python train.py --router_score="softmax" --n_kv_head=1 --head_dim=64 --schedule="wsd" --doc_mask=false
Below are experts of layer 4 (counted from 0) of a mixture-of-experts language model. Rows are named router (the router's row for the expert), gate (a neuron's input weights, with its number), up (a neuron's input weights, with its number) and show model dimensions 280-335. Each number is 200 + 20 x the weight over its row's rms, rounded and kept within 0 to 999.
After each expert's rows: a language model's description of what the expert responds to. This comes from a sample of Wikipedia text that the model never trained on.

# expert 11
router,210,226,233,226,207,189,203,215,186,199,170,190,209,213,236,211,165,187,188,198,223,199,192,190,197,184,193,211,210,186,209,208,204,182,211,184,214,242,193,193,198,182,185,235,178,207,186,218,194,180,180,198,192,194,232,205
gate0,213,177,163,212,213,186,210,180,231,209,225,233,167,186,216,200,169,227,192,185,210,200,190,203,200,183,170,218,188,212,183,193,216,217,194,167,193,188,204,222,229,202,220,224,185,176,191,195,217,192,200,195,237,185,199,216
up0,219,187,195,210,229,207,198,198,192,207,186,212,205,208,216,189,189,212,219,225,182,176,206,190,227,213,191,201,193,191,182,200,190,184,169,203,226,201,185,226,223,209,185,183,197,234,185,176,221,140,222,201,194,213,171,172
gate1,214,211,242,196,226,202,182,209,205,199,222,208,201,212,201,243,205,176,224,191,232,189,200,193,194,229,179,212,219,205,213,171,215,219,220,206,192,177,201,155,179,192,187,187,210,184,154,206,180,214,221,159,224,207,210,180
up1,175,201,167,222,209,220,218,197,196,213,215,187,202,210,151,153,217,191,202,185,193,229,212,201,201,175,215,211,195,217,180,181,153,198,182,209,209,204,208,213,220,163,194,231,175,179,192,157,204,209,190,180,184,206,188,207
gate2,196,187,218,202,211,161,181,204,197,197,209,192,205,219,203,183,177,185,166,216,237,229,220,199,195,226,175,209,186,212,213,185,171,217,223,165,214,188,152,246,209,191,214,231,203,205,204,176,188,242,208,199,209,180,208,183
up2,240,210,213,209,201,163,178,215,198,212,226,221,191,255,201,192,186,186,180,209,244,199,205,217,190,191,191,227,184,205,194,176,172,202,212,197,219,170,179,229,210,213,217,223,202,196,209,194,183,221,211,218,187,191,197,240
gate3,205,215,241,220,209,221,213,241,179,165,195,209,208,196,192,247,170,176,210,181,217,209,203,217,223,166,186,176,192,186,213,208,180,230,205,208,197,217,190,227,205,175,201,210,204,225,219,184,176,199,204,177,175,191,232,192
up3,184,225,210,225,197,188,188,252,206,207,239,189,185,212,181,223,175,169,226,213,191,179,221,168,199,234,181,230,191,202,231,205,221,183,232,218,210,228,210,201,198,192,183,184,220,164,211,204,193,211,195,187,219,218,213,212
gate4,146,174,231,211,213,202,208,230,209,189,162,232,199,192,196,204,201,218,184,195,197,193,187,209,196,186,186,177,221,173,219,193,217,192,182,188,201,205,184,173,214,195,244,190,182,234,223,275,207,211,184,225,208,191,163,198
up4,199,210,178,163,221,180,193,202,179,181,229,174,182,194,214,184,212,197,204,191,225,196,166,184,213,176,195,211,222,222,213,200,215,213,161,185,197,238,206,228,189,198,189,193,232,182,189,162,200,159,243,166,188,191,213,187
gate5,186,187,202,193,220,213,166,226,250,209,193,181,207,183,199,233,169,181,178,193,195,221,191,208,200,188,215,210,180,221,218,179,210,184,223,242,194,222,196,226,193,189,209,204,162,211,203,183,210,232,201,206,157,196,211,236
up5,168,198,173,226,223,223,170,164,216,216,226,218,225,191,197,196,212,196,201,185,218,165,203,198,177,235,217,202,187,168,207,202,205,174,218,226,203,178,195,178,190,199,226,212,195,187,191,175,161,198,212,240,204,196,190,209
gate6,224,197,163,242,181,196,211,194,205,197,186,229,221,160,176,183,220,140,230,191,154,168,201,228,219,222,179,173,202,184,200,216,237,211,192,204,189,218,217,196,221,211,191,182,250,177,197,202,200,204,194,187,198,179,195,213
up6,181,204,213,202,224,190,199,198,198,188,189,221,232,168,183,198,181,165,226,203,170,177,209,181,167,195,197,191,202,208,214,207,230,225,219,225,201,248,200,185,166,208,203,209,211,184,186,195,198,183,185,174,194,194,199,202
Pipe separators and header words in wiki tables of election results and sports records, such as Party, Votes, Team, Year, %.

# expert 41
router,186,164,195,195,210,224,232,161,172,173,204,241,185,233,152,221,225,186,199,197,188,217,216,222,209,209,210,233,182,198,215,207,238,226,185,214,215,251,214,202,206,157,222,220,215,201,207,208,217,232,180,197,222,228,234,194
gate0,206,201,198,218,181,168,194,199,132,205,208,204,205,218,225,186,219,187,189,181,229,190,212,212,222,193,200,218,225,202,188,186,202,190,195,173,202,167,201,185,226,206,198,251,198,238,178,183,157,234,196,157,180,225,211,226
up0,188,189,174,232,225,188,208,199,183,226,206,187,226,202,182,201,206,171,193,210,198,188,230,198,213,216,180,195,229,203,201,187,193,220,203,180,189,167,181,211,214,167,225,220,196,189,190,226,176,214,188,153,191,234,195,184
gate1,215,202,233,162,222,173,169,185,213,188,187,222,177,208,205,204,170,222,199,142,205,173,175,159,175,228,216,178,198,247,189,210,215,225,217,227,229,191,161,203,203,198,199,194,221,204,198,175,187,185,190,199,186,225,224,181
up1,213,159,223,236,180,206,215,199,202,160,192,218,212,209,197,213,186,209,195,157,207,193,174,210,216,194,189,225,173,199,179,207,220,202,231,187,213,185,193,211,220,170,188,201,205,217,201,186,185,220,240,201,175,221,241,190
gate2,163,225,206,158,216,208,200,193,201,177,204,188,208,192,207,177,223,208,219,226,191,203,169,233,195,215,238,185,217,189,213,191,204,168,187,161,220,216,205,174,150,201,207,201,195,236,186,187,198,215,193,203,208,169,187,253
up2,184,189,245,177,220,166,202,227,204,179,231,228,211,210,215,181,189,213,178,228,222,207,194,227,219,224,240,187,176,202,180,182,203,224,185,205,196,214,201,202,186,203,212,229,183,192,214,204,184,228,206,229,167,216,167,223
gate3,204,212,184,185,180,238,180,186,186,165,230,186,212,203,248,183,164,219,220,181,181,212,238,220,200,210,183,189,217,225,183,210,179,177,161,188,228,200,185,197,203,169,186,214,191,208,198,222,199,201,163,212,175,187,153,234
up3,224,199,200,193,186,179,197,218,232,200,233,199,227,199,194,224,206,201,210,227,200,194,204,193,210,205,188,210,129,193,223,234,217,223,160,211,150,207,199,192,223,215,189,209,178,186,235,186,214,221,189,214,213,198,249,194
gate4,183,179,211,204,223,190,222,184,165,201,203,206,201,190,220,199,206,185,203,204,188,216,171,194,208,186,171,198,199,202,178,231,221,196,200,201,224,169,174,175,198,153,186,186,200,185,198,222,184,200,199,204,191,198,188,211
up4,179,180,200,222,212,205,192,172,163,187,183,214,178,200,179,212,192,180,188,217,187,196,196,184,215,187,172,207,205,244,232,228,199,180,210,236,205,197,194,162,211,161,165,182,227,193,170,239,170,217,215,210,194,216,205,181
gate5,173,236,183,177,200,213,216,184,185,239,197,198,218,204,218,188,174,229,204,205,175,174,196,194,198,212,183,177,216,191,190,213,221,179,204,203,201,162,185,206,188,224,191,166,224,198,216,229,191,205,210,195,205,209,176,191
up5,191,206,186,178,227,226,198,197,198,198,214,183,186,184,220,171,183,223,160,214,185,216,207,176,193,193,209,201,177,182,209,196,206,242,206,201,201,221,222,223,193,203,186,192,195,181,204,184,180,169,253,199,198,183,194,160
gate6,231,220,195,209,179,206,232,214,189,222,162,215,224,216,199,194,189,222,209,210,213,188,212,182,220,165,176,190,225,171,189,189,212,214,209,196,175,199,192,224,205,224,185,182,181,206,158,220,230,220,178,196,173,169,220,153
up6,205,176,229,216,248,242,221,204,182,191,197,183,241,150,226,194,213,197,179,186,208,206,195,240,216,194,205,176,174,190,154,198,218,196,219,176,182,203,199,254,208,210,187,178,197,197,202,162,154,220,208,173,194,222,189,207
Commas, periods and connectives opening further clauses, such as also, which, but, including, especially, particularly, or a dash.

# expert 19
router,193,206,232,209,230,163,187,222,181,188,171,169,191,168,223,187,231,165,163,210,188,224,217,215,214,216,186,215,208,195,185,237,211,178,200,191,187,237,215,168,182,189,199,196,192,161,187,194,195,186,183,179,191,198,220,174
gate0,194,169,211,206,175,203,183,201,207,207,222,187,217,178,201,204,229,199,178,178,186,199,210,172,221,181,195,204,189,201,194,223,215,192,176,187,206,229,199,196,205,206,175,234,219,205,178,224,180,214,184,190,198,250,200,195
up0,206,228,199,192,236,215,212,196,189,190,211,203,176,203,184,228,162,184,210,221,192,199,199,220,185,203,201,190,219,183,202,183,199,216,237,191,181,166,211,193,218,205,221,165,192,188,241,199,198,175,179,188,188,160,198,189
gate1,202,207,198,197,172,189,169,210,204,252,207,169,155,189,202,211,214,227,198,180,221,196,253,195,220,198,224,152,189,185,190,200,208,222,233,186,196,213,193,213,190,187,215,221,212,188,167,221,196,182,159,151,219,191,202,213
up1,205,182,235,193,186,184,180,206,197,237,206,203,148,172,194,177,224,190,193,177,194,192,231,211,187,222,232,159,214,206,193,216,202,220,217,198,193,209,184,215,190,194,211,211,212,188,192,218,218,177,210,203,187,247,200,178
gate2,216,210,236,218,197,177,201,209,214,191,227,199,181,210,195,192,205,221,209,188,230,185,222,199,189,197,214,214,189,188,204,222,171,210,197,172,208,225,165,168,196,149,200,197,210,177,217,195,205,203,210,204,204,179,203,247
up2,209,186,188,207,220,192,250,197,202,181,202,198,191,226,224,172,216,207,170,211,189,226,198,195,214,178,201,179,195,220,240,203,196,184,239,210,221,263,191,213,214,196,189,199,225,191,216,197,192,200,216,198,190,178,197,230
gate3,226,217,214,240,224,186,218,252,212,187,205,181,181,196,180,220,222,188,195,196,192,207,229,205,164,183,224,214,193,183,166,209,206,217,189,167,225,218,202,170,228,214,245,166,192,222,191,206,196,170,197,190,179,206,190,222
up3,198,179,201,199,235,210,176,214,215,214,164,181,158,216,207,205,183,193,164,207,200,215,206,205,201,199,188,221,202,198,174,197,182,193,226,214,218,216,184,143,241,204,239,217,210,226,188,216,185,144,211,191,218,207,207,197
gate4,207,199,206,142,217,186,193,199,215,203,179,206,194,183,181,194,216,180,216,204,250,200,183,216,205,172,219,192,225,212,168,191,182,211,181,188,194,211,227,212,201,194,193,200,208,203,230,227,158,200,204,227,205,218,186,196
up4,218,184,206,201,190,169,231,181,222,196,180,188,181,207,252,198,221,214,218,192,227,203,208,208,229,176,182,202,240,205,202,189,225,229,185,183,226,231,210,189,188,207,200,229,201,191,203,188,195,201,194,207,176,198,195,191
gate5,188,194,197,170,208,176,185,197,181,221,253,207,218,174,212,188,199,228,171,264,199,218,204,146,192,208,175,209,197,194,199,200,185,263,164,226,203,212,189,201,198,170,154,222,230,192,219,187,186,182,208,216,202,218,198,198
up5,183,194,212,162,192,196,176,221,198,208,198,211,206,197,226,183,198,221,191,214,203,200,215,204,174,241,198,202,179,223,169,198,212,215,253,225,255,205,205,190,208,191,182,182,236,193,214,198,194,199,193,172,226,226,208,181
gate6,191,221,163,158,246,199,209,192,167,173,197,188,188,206,205,208,239,233,207,172,234,201,194,205,203,194,184,199,184,210,201,191,222,208,186,175,220,181,200,225,180,209,201,205,215,168,217,189,188,238,183,192,194,199,199,172
up6,179,169,205,219,140,217,203,208,242,208,171,213,203,200,187,200,145,220,232,244,173,190,199,166,194,185,228,184,209,181,188,206,173,208,198,211,209,222,190,170,218,201,206,179,178,240,198,212,190,174,213,197,208,188,188,205
Nouns naming roles, honours or positions in sports and biography text, such as medal, place, member, coordinator, politician, Apps.

# expert 34
router,181,205,206,185,234,222,214,170,193,218,207,228,232,181,192,232,221,227,201,209,218,189,224,185,185,210,220,227,151,169,206,212,193,210,193,187,204,180,187,228,210,217,226,170,221,225,213,194,187,195,205,202,216,229,192,228
gate0,177,193,146,205,194,168,185,193,239,167,207,215,182,189,181,185,205,212,222,196,184,219,177,223,211,195,244,231,197,194,232,239,233,193,189,175,200,195,206,205,201,181,184,193,230,235,158,207,182,207,198,185,203,163,182,192
up0,196,199,143,217,176,183,214,177,190,163,160,233,181,177,207,201,212,229,223,182,194,209,186,173,220,169,209,189,181,195,186,227,215,173,205,216,213,164,207,220,203,187,186,188,231,216,221,212,187,174,172,197,214,174,194,190
gate1,173,206,195,198,182,188,204,214,210,209,248,185,158,194,222,179,180,229,188,199,208,212,227,186,203,168,195,205,194,191,200,226,194,207,164,180,240,210,220,206,229,155,196,204,255,209,210,190,211,192,224,214,213,218,182,220
up1,200,172,196,186,186,172,223,173,232,237,196,192,140,201,223,182,187,204,179,207,193,195,232,169,207,161,187,182,186,189,193,235,201,200,151,175,225,196,215,197,238,162,194,244,244,233,224,189,196,157,206,213,198,222,175,189
gate2,178,191,214,213,178,221,219,193,201,213,201,214,210,175,189,194,195,202,237,201,190,220,194,187,175,214,176,200,191,206,211,188,174,193,220,247,217,201,182,228,202,238,184,171,219,198,202,210,253,193,175,205,178,212,195,187
up2,180,205,209,209,220,227,182,224,217,237,172,214,187,193,193,227,167,244,231,205,194,201,208,217,197,209,199,210,174,212,197,157,216,231,206,202,234,141,195,195,204,173,191,217,184,211,211,195,235,209,223,185,199,225,211,202
gate3,188,220,199,172,207,207,176,215,199,203,177,210,241,175,182,190,238,247,224,188,198,203,210,188,172,194,199,206,173,191,197,200,196,183,169,213,184,164,176,190,186,202,245,196,197,209,166,237,191,181,233,200,218,195,209,175
up3,197,198,217,200,209,223,190,175,174,176,221,175,178,228,211,225,174,220,213,207,217,188,179,248,220,212,206,196,237,213,223,163,222,204,179,232,215,208,242,213,221,191,211,202,189,217,195,179,200,212,195,205,188,199,208,213
gate4,211,180,211,202,179,200,177,197,182,211,224,202,233,206,198,226,173,172,184,188,247,210,217,202,184,189,235,195,205,226,162,236,193,212,236,223,221,202,176,198,217,191,162,185,233,223,173,198,202,176,226,271,182,157,221,185
up4,204,157,215,190,160,155,188,212,209,208,187,175,189,188,199,196,164,217,183,199,196,180,198,172,198,214,206,202,161,221,198,163,220,215,209,214,180,186,182,231,199,210,217,212,216,196,221,224,191,181,218,200,168,234,173,209
gate5,218,198,195,205,194,192,197,177,205,188,207,186,224,214,207,219,215,201,204,195,200,183,179,173,214,195,188,180,221,196,175,169,174,197,205,231,191,155,233,198,182,222,200,184,215,197,191,189,150,218,237,198,172,165,222,185
up5,198,189,186,222,183,175,206,195,222,232,194,229,190,233,181,193,222,178,199,159,177,214,215,189,227,178,206,177,188,196,210,212,184,207,199,171,160,226,202,214,175,172,188,203,210,177,189,189,173,202,221,230,218,196,185,194
gate6,187,193,194,137,183,176,191,169,186,203,230,201,218,205,193,220,214,205,191,198,196,207,195,199,185,181,245,222,196,218,217,205,191,209,174,199,191,196,184,174,213,223,204,198,162,188,155,209,214,192,218,214,195,228,212,195
up6,212,196,206,239,237,206,188,210,188,164,194,177,188,186,233,208,186,185,217,181,190,195,173,222,186,218,172,193,210,204,178,183,219,177,211,169,210,210,234,220,185,169,190,192,184,200,223,188,199,190,183,199,198,205,178,195
Quantifiers, adverbs and auxiliary verbs inside prose clauses, such as only, not, most, some, have, several, often after can or to.

# expert 46
router,140,220,195,159,185,207,186,182,187,170,253,209,214,162,200,178,231,192,199,193,183,210,229,203,182,208,173,177,202,184,182,196,190,193,178,192,172,196,197,177,199,212,196,166,189,208,208,170,194,227,180,203,215,213,219,185
gate0,185,229,192,178,201,197,203,215,198,214,226,187,198,228,204,187,179,203,222,197,194,223,219,218,139,186,180,190,181,223,187,198,219,207,201,205,209,222,210,205,185,228,203,188,206,164,220,205,189,223,177,232,201,235,203,229
up0,164,227,216,218,233,200,149,189,180,205,160,203,231,179,165,200,218,188,205,189,193,202,206,207,175,189,228,214,164,236,228,193,201,198,191,211,188,196,182,194,209,172,210,189,202,190,171,159,206,184,183,216,191,215,221,224
gate1,196,192,212,202,187,202,202,180,206,198,210,201,219,205,198,216,202,238,204,178,216,163,201,210,181,193,183,191,245,204,157,245,184,202,226,223,218,160,195,208,197,181,197,209,203,223,198,195,195,195,209,183,205,192,240,204
up1,195,176,185,204,226,254,232,186,228,198,200,199,215,225,187,202,208,203,198,209,225,209,222,208,153,200,176,212,160,235,175,218,174,201,189,168,206,200,208,214,209,184,207,206,209,204,183,222,201,208,241,195,186,232,182,217
gate2,199,156,189,221,183,203,184,196,230,194,205,204,216,203,233,187,190,195,213,177,217,187,183,189,178,227,194,202,199,189,208,211,199,161,208,213,206,225,194,186,211,196,159,200,231,196,179,179,187,178,187,193,206,194,205,206
up2,220,165,196,208,192,194,225,195,208,208,225,208,205,223,237,198,175,183,210,210,213,194,182,204,197,229,168,201,229,184,201,221,211,168,197,230,181,219,205,178,195,168,165,186,256,175,211,200,208,173,192,213,214,198,209,198
gate3,189,210,210,215,186,197,224,196,215,195,238,175,222,219,191,210,182,210,232,201,203,190,211,222,221,198,217,189,211,176,194,185,180,197,195,220,191,157,186,194,198,193,195,168,210,212,180,186,199,175,198,183,223,230,209,202
up3,207,189,211,196,217,198,197,206,187,198,177,199,190,183,176,208,190,184,180,193,155,203,176,176,189,198,178,219,165,202,191,223,239,222,212,163,200,236,232,208,205,190,208,206,171,206,224,217,212,239,198,209,192,199,237,202
gate4,210,214,184,190,189,208,182,209,193,223,222,217,207,227,189,249,201,172,223,182,214,193,189,200,237,230,211,228,201,202,181,179,199,215,205,192,186,174,206,201,203,160,233,252,224,191,205,194,175,206,181,172,198,177,225,208
up4,216,207,202,219,221,210,192,211,207,172,198,215,166,218,198,219,186,199,196,191,207,204,207,194,196,215,206,209,185,200,215,214,213,217,193,225,197,215,213,197,176,169,214,206,216,172,210,193,166,176,183,152,210,214,230,207
gate5,210,202,213,185,216,233,197,204,220,162,217,204,202,234,173,216,217,231,188,184,188,232,146,231,207,184,193,156,156,182,174,212,191,162,175,172,222,199,186,199,200,186,186,223,203,181,216,166,248,200,214,210,194,203,205,188
up5,170,211,190,230,195,191,228,155,207,200,168,195,199,194,237,233,165,176,209,212,200,142,257,181,191,235,183,229,235,233,206,177,200,225,212,230,195,203,217,203,215,229,216,182,209,232,182,202,164,187,208,210,213,207,211,205
gate6,195,198,239,174,190,204,172,184,194,209,217,198,171,203,201,172,180,188,201,169,201,177,196,198,189,174,191,216,196,193,183,198,161,169,225,184,198,202,205,244,205,213,201,197,176,197,213,210,191,221,172,210,226,171,175,204
up6,212,196,195,178,204,199,204,195,165,183,188,217,175,211,194,198,186,212,208,168,176,212,211,226,182,211,221,233,184,187,179,159,202,192,214,195,194,232,194,212,197,218,169,225,211,221,201,205,207,190,205,188,216,218,220,223
Past participles and verbs after was, is, to or be in prose, such as known, released, called, settled, originated.

# expert 8
router,222,217,225,211,179,238,205,212,225,189,168,174,177,187,210,228,176,174,173,206,214,205,168,202,203,185,196,174,208,208,183,198,194,224,214,185,190,157,201,199,196,198,204,211,214,191,195,193,229,203,210,218,195,195,159,279
gate0,151,200,171,186,196,172,187,179,235,210,232,205,159,193,196,168,193,215,227,173,153,205,171,210,193,208,193,229,175,187,204,206,188,190,207,184,177,184,207,211,198,171,237,207,180,223,201,186,181,211,187,211,223,200,217,217
up0,181,191,199,154,187,193,176,231,201,194,214,174,179,252,181,199,225,205,176,213,212,202,198,221,189,208,180,243,160,202,189,229,214,183,221,203,213,200,180,220,249,203,195,219,209,169,188,220,212,228,250,188,193,209,208,199
gate1,167,200,217,178,209,209,187,215,231,204,186,200,190,203,176,209,205,198,173,196,194,171,208,208,187,225,216,211,196,253,191,172,224,244,196,185,194,188,176,189,205,201,172,195,180,170,214,199,190,196,203,209,209,196,203,241
up1,214,204,184,231,201,241,210,221,179,201,171,175,202,165,167,210,219,207,198,186,188,234,215,185,212,185,188,202,139,160,207,192,181,190,169,200,208,209,212,203,218,203,220,183,221,207,202,214,185,221,198,160,210,218,200,218
gate2,170,186,201,217,263,217,203,162,203,183,235,203,165,226,162,186,156,187,202,169,157,216,204,205,217,195,190,201,206,217,188,192,208,227,201,216,199,211,242,227,199,145,206,197,210,185,219,235,190,216,185,210,199,177,200,194
up2,221,184,175,143,212,233,233,225,194,213,202,208,189,179,239,214,185,208,180,176,199,223,156,185,205,194,191,184,225,222,194,205,213,199,224,220,232,204,199,179,220,190,188,247,218,199,137,196,190,190,234,188,194,179,191,200
gate3,217,168,176,204,167,179,195,223,209,217,170,212,160,202,177,205,211,211,212,180,196,206,192,182,220,236,183,225,190,235,191,232,282,197,198,181,226,205,182,214,190,211,206,176,200,179,224,211,210,200,230,190,169,217,225,230
up3,221,201,176,214,183,190,166,246,220,203,184,198,196,186,211,212,203,204,207,183,194,202,187,193,212,223,194,213,225,174,187,200,241,180,217,195,242,201,208,179,162,196,172,194,197,187,197,230,199,194,232,178,232,224,230,249
gate4,160,163,203,210,167,204,199,169,168,206,190,210,200,181,209,234,158,187,194,209,167,221,202,172,213,211,196,247,217,178,238,214,212,252,201,187,221,205,189,221,204,205,197,204,205,171,220,191,180,199,196,205,221,219,208,195
up4,199,183,187,195,213,219,204,216,177,224,220,181,192,212,211,180,207,160,179,164,216,220,201,185,187,188,194,192,222,231,198,171,201,183,200,197,223,197,192,215,209,225,196,214,174,210,204,203,214,207,200,221,182,177,213,166
gate5,204,215,205,208,200,222,198,173,192,191,193,202,182,230,197,240,199,186,215,208,217,224,212,189,231,192,176,207,162,243,211,207,225,196,207,160,196,203,236,188,205,214,195,186,206,235,181,187,185,195,174,195,164,199,226,206
up5,189,185,218,207,160,211,201,180,223,193,190,208,180,220,179,226,205,170,169,192,240,205,210,205,204,196,192,195,197,214,218,203,211,184,207,147,177,219,226,174,216,219,180,211,193,224,194,182,205,186,239,197,189,201,205,193
gate6,194,208,209,221,217,177,188,198,196,206,182,185,230,197,239,200,192,219,177,179,201,188,189,166,198,213,143,217,196,190,196,204,176,209,183,207,201,199,227,220,211,187,221,197,150,207,173,203,200,178,190,233,200,214,220,177
up6,198,210,221,180,237,212,219,189,157,220,181,229,208,212,241,209,225,198,191,212,207,206,205,200,220,217,208,191,204,189,209,203,206,225,213,160,205,213,198,197,221,170,195,221,185,203,196,200,183,206,203,206,222,201,195,182
Middle word pieces inside foreign, mostly Slavic or Nordic, personal and club names, such as Ljub-om-ir, Grig-ori-u, Hød-d, plus common first names like Michael.

# expert 17
router,203,221,172,171,207,193,233,177,213,235,211,198,222,225,183,190,221,225,187,223,176,155,222,194,159,150,199,239,219,181,210,199,208,158,237,233,179,198,186,222,204,176,200,197,188,192,244,199,191,173,198,197,167,179,193,174
gate0,199,176,208,213,205,256,213,196,151,186,180,163,216,189,211,202,181,225,181,198,225,213,178,191,206,187,177,197,218,202,195,201,189,208,177,196,180,166,195,206,211,210,194,200,212,203,208,218,204,223,217,203,211,217,197,227
up0,189,180,211,173,192,228,205,202,200,185,195,187,206,176,189,201,204,208,214,199,177,187,171,166,188,204,205,213,206,167,192,199,199,208,203,228,196,181,205,194,197,230,209,171,171,187,209,196,237,242,212,174,183,224,208,178
gate1,202,186,177,209,223,189,196,225,188,185,226,185,180,206,200,189,184,253,184,210,204,224,203,165,167,202,169,185,194,231,201,188,222,209,243,187,238,170,221,179,167,223,206,195,196,220,200,206,197,182,203,246,195,200,205,191
up1,243,176,195,235,171,206,179,196,219,203,214,224,188,203,213,176,189,241,217,231,199,189,197,214,194,196,206,184,169,195,199,187,220,218,231,220,202,216,225,223,189,224,187,207,214,205,197,218,225,231,193,193,179,195,205,197
gate2,187,185,204,171,161,203,166,199,217,222,211,207,210,176,178,224,214,221,191,193,163,215,187,194,209,189,171,176,208,184,159,205,177,247,217,182,202,175,205,202,201,197,194,182,208,196,199,216,174,191,197,185,168,200,255,183
up2,192,217,207,178,170,201,183,190,212,199,175,216,212,169,190,215,199,248,181,214,191,218,207,216,188,225,203,200,239,189,176,193,209,221,189,227,197,171,196,207,206,194,216,197,206,171,202,195,198,185,211,197,188,231,183,174
gate3,188,195,192,170,218,202,244,215,199,194,234,193,168,203,202,209,204,211,231,213,200,185,224,193,194,216,209,181,214,163,203,196,199,208,228,217,228,207,238,258,190,210,190,226,212,214,202,178,200,209,195,204,229,228,199,201
up3,202,179,197,180,209,174,202,208,185,165,197,185,212,163,201,212,210,184,178,195,197,211,180,221,182,178,228,179,208,206,199,206,197,198,192,206,154,175,182,183,231,227,165,178,173,196,197,213,206,236,193,193,210,193,202,179
gate4,212,229,193,205,211,195,167,160,205,213,196,140,241,201,201,210,220,198,226,195,199,226,181,195,208,200,227,181,218,211,176,227,176,178,203,194,219,223,206,196,177,197,191,211,198,194,207,207,197,201,216,231,216,177,196,207
up4,155,224,176,187,201,206,209,235,201,196,218,204,209,217,190,200,168,195,198,214,221,168,203,215,181,177,171,157,232,225,193,209,204,231,181,195,211,206,198,208,194,196,205,209,230,206,177,182,197,206,223,168,176,182,182,246
gate5,192,237,191,258,206,170,190,215,221,202,160,222,191,223,242,220,196,244,173,197,171,231,196,209,200,216,221,215,187,180,195,214,196,204,207,202,235,176,199,219,207,200,205,202,166,155,222,220,200,221,240,254,184,211,200,233
up5,159,210,197,204,190,211,196,197,210,211,179,204,212,234,216,170,217,194,211,194,186,227,181,200,189,193,213,214,176,211,167,205,230,204,204,149,214,200,220,194,212,196,202,188,167,182,207,208,200,204,222,241,192,226,224,229
gate6,233,230,187,232,165,189,213,189,204,218,181,232,180,226,198,223,192,190,182,169,205,218,211,208,214,183,145,193,184,209,179,195,223,189,225,193,204,183,185,199,230,170,237,174,204,202,208,202,194,191,192,221,225,213,194,195
up6,197,224,202,217,179,198,197,209,189,196,196,185,185,212,198,193,193,198,176,235,223,190,209,168,218,207,177,194,217,207,201,200,194,204,209,222,198,216,200,195,170,211,198,222,196,185,177,172,181,185,175,169,213,224,221,228
Single capital letters or word pieces inside acronyms, codes and names, such as the F in RAF, FOX, ESP, often after an opening parenthesis or quote.

# expert 42
router,195,203,201,185,180,203,241,214,210,212,218,185,194,227,203,232,222,243,192,178,181,220,243,191,219,212,203,181,169,218,200,187,206,222,192,218,255,222,227,171,222,199,179,210,219,203,211,203,188,185,183,211,225,217,215,192
gate0,185,201,199,172,178,180,176,219,215,209,213,199,195,180,246,195,198,206,217,190,197,189,187,179,196,206,201,208,200,233,188,192,181,195,217,218,207,223,185,189,148,191,202,168,175,200,178,234,224,217,186,167,219,206,219,193
up0,176,238,229,183,177,206,191,195,211,240,227,211,185,213,236,177,182,192,223,201,217,243,185,231,181,215,252,185,204,195,214,201,204,206,211,200,217,222,187,185,204,225,202,163,205,187,182,192,198,215,189,181,218,163,201,201
gate1,200,218,180,215,235,182,191,201,218,188,204,205,190,197,230,199,229,181,198,170,197,191,233,179,211,164,231,240,211,230,182,209,236,191,192,181,187,208,195,177,212,197,218,179,188,213,199,148,205,215,191,209,202,168,192,211
up1,189,194,209,218,174,216,205,201,229,237,197,188,202,197,186,227,168,255,211,200,177,213,197,173,221,205,166,171,204,164,204,210,203,159,211,242,209,152,210,176,191,217,203,230,184,189,215,245,211,196,169,206,192,194,203,197
gate2,237,183,211,198,211,177,180,204,233,202,219,204,214,252,197,195,208,205,244,194,230,167,203,227,195,215,198,186,188,166,200,189,234,207,217,207,187,163,184,200,179,195,220,214,172,217,226,220,175,238,161,185,202,224,229,223
up2,186,192,204,183,212,203,163,216,204,207,192,186,228,214,210,193,195,188,207,211,221,190,198,199,226,193,237,172,190,186,193,185,187,184,182,180,195,158,164,214,185,204,209,175,172,175,171,219,175,212,192,176,181,209,193,188
gate3,192,178,198,172,232,176,173,230,255,218,181,204,202,184,202,222,197,169,199,206,204,201,160,179,194,192,190,191,209,211,201,221,189,181,186,185,195,213,205,191,177,188,189,170,232,225,197,190,203,170,172,203,202,167,205,196
up3,215,178,212,229,229,201,198,223,196,224,208,189,217,165,183,201,175,212,213,192,155,220,226,187,208,165,186,191,175,191,207,176,193,176,186,213,196,199,203,198,217,167,202,217,205,179,196,169,203,213,181,188,171,232,204,214
gate4,210,214,155,187,191,179,192,207,273,191,215,169,211,163,192,196,202,233,223,156,167,207,193,194,252,197,176,185,182,209,182,171,192,192,189,197,179,181,187,172,177,211,208,236,237,166,206,194,208,198,213,186,217,180,204,203
up4,187,212,184,193,181,190,205,201,222,195,189,198,207,171,196,204,162,203,194,197,180,196,224,188,247,215,224,211,187,181,225,164,205,202,183,185,176,215,197,175,186,229,254,240,232,163,204,213,202,232,187,200,232,159,198,214
gate5,195,199,197,183,153,192,213,218,205,183,169,204,221,186,228,189,218,210,216,222,233,188,171,204,197,197,194,196,253,190,217,190,222,202,160,197,178,193,212,189,192,201,216,241,183,203,190,179,206,187,180,210,212,206,219,174
up5,211,208,209,234,226,193,189,202,198,190,232,215,234,203,182,193,189,186,162,204,201,218,205,206,186,211,238,236,174,199,205,251,200,188,197,165,179,219,183,219,158,190,198,208,216,220,213,213,187,214,162,204,197,212,187,197
gate6,196,200,173,198,215,190,197,182,181,189,188,235,194,196,196,202,221,184,199,169,231,189,207,194,199,191,171,182,202,190,175,171,185,214,178,199,187,213,217,192,212,195,207,215,201,213,209,190,206,170,204,207,182,207,165,218
up6,191,205,190,205,226,194,200,176,220,188,185,183,186,209,203,201,208,210,172,215,210,219,169,218,177,240,227,243,176,221,219,233,218,198,198,210,206,194,211,213,194,204,200,213,195,224,199,204,202,225,215,179,224,221,247,165
Full stops and closing punctuation ending sentences in prose, often after a number or name, plus decimal points such as 30.3.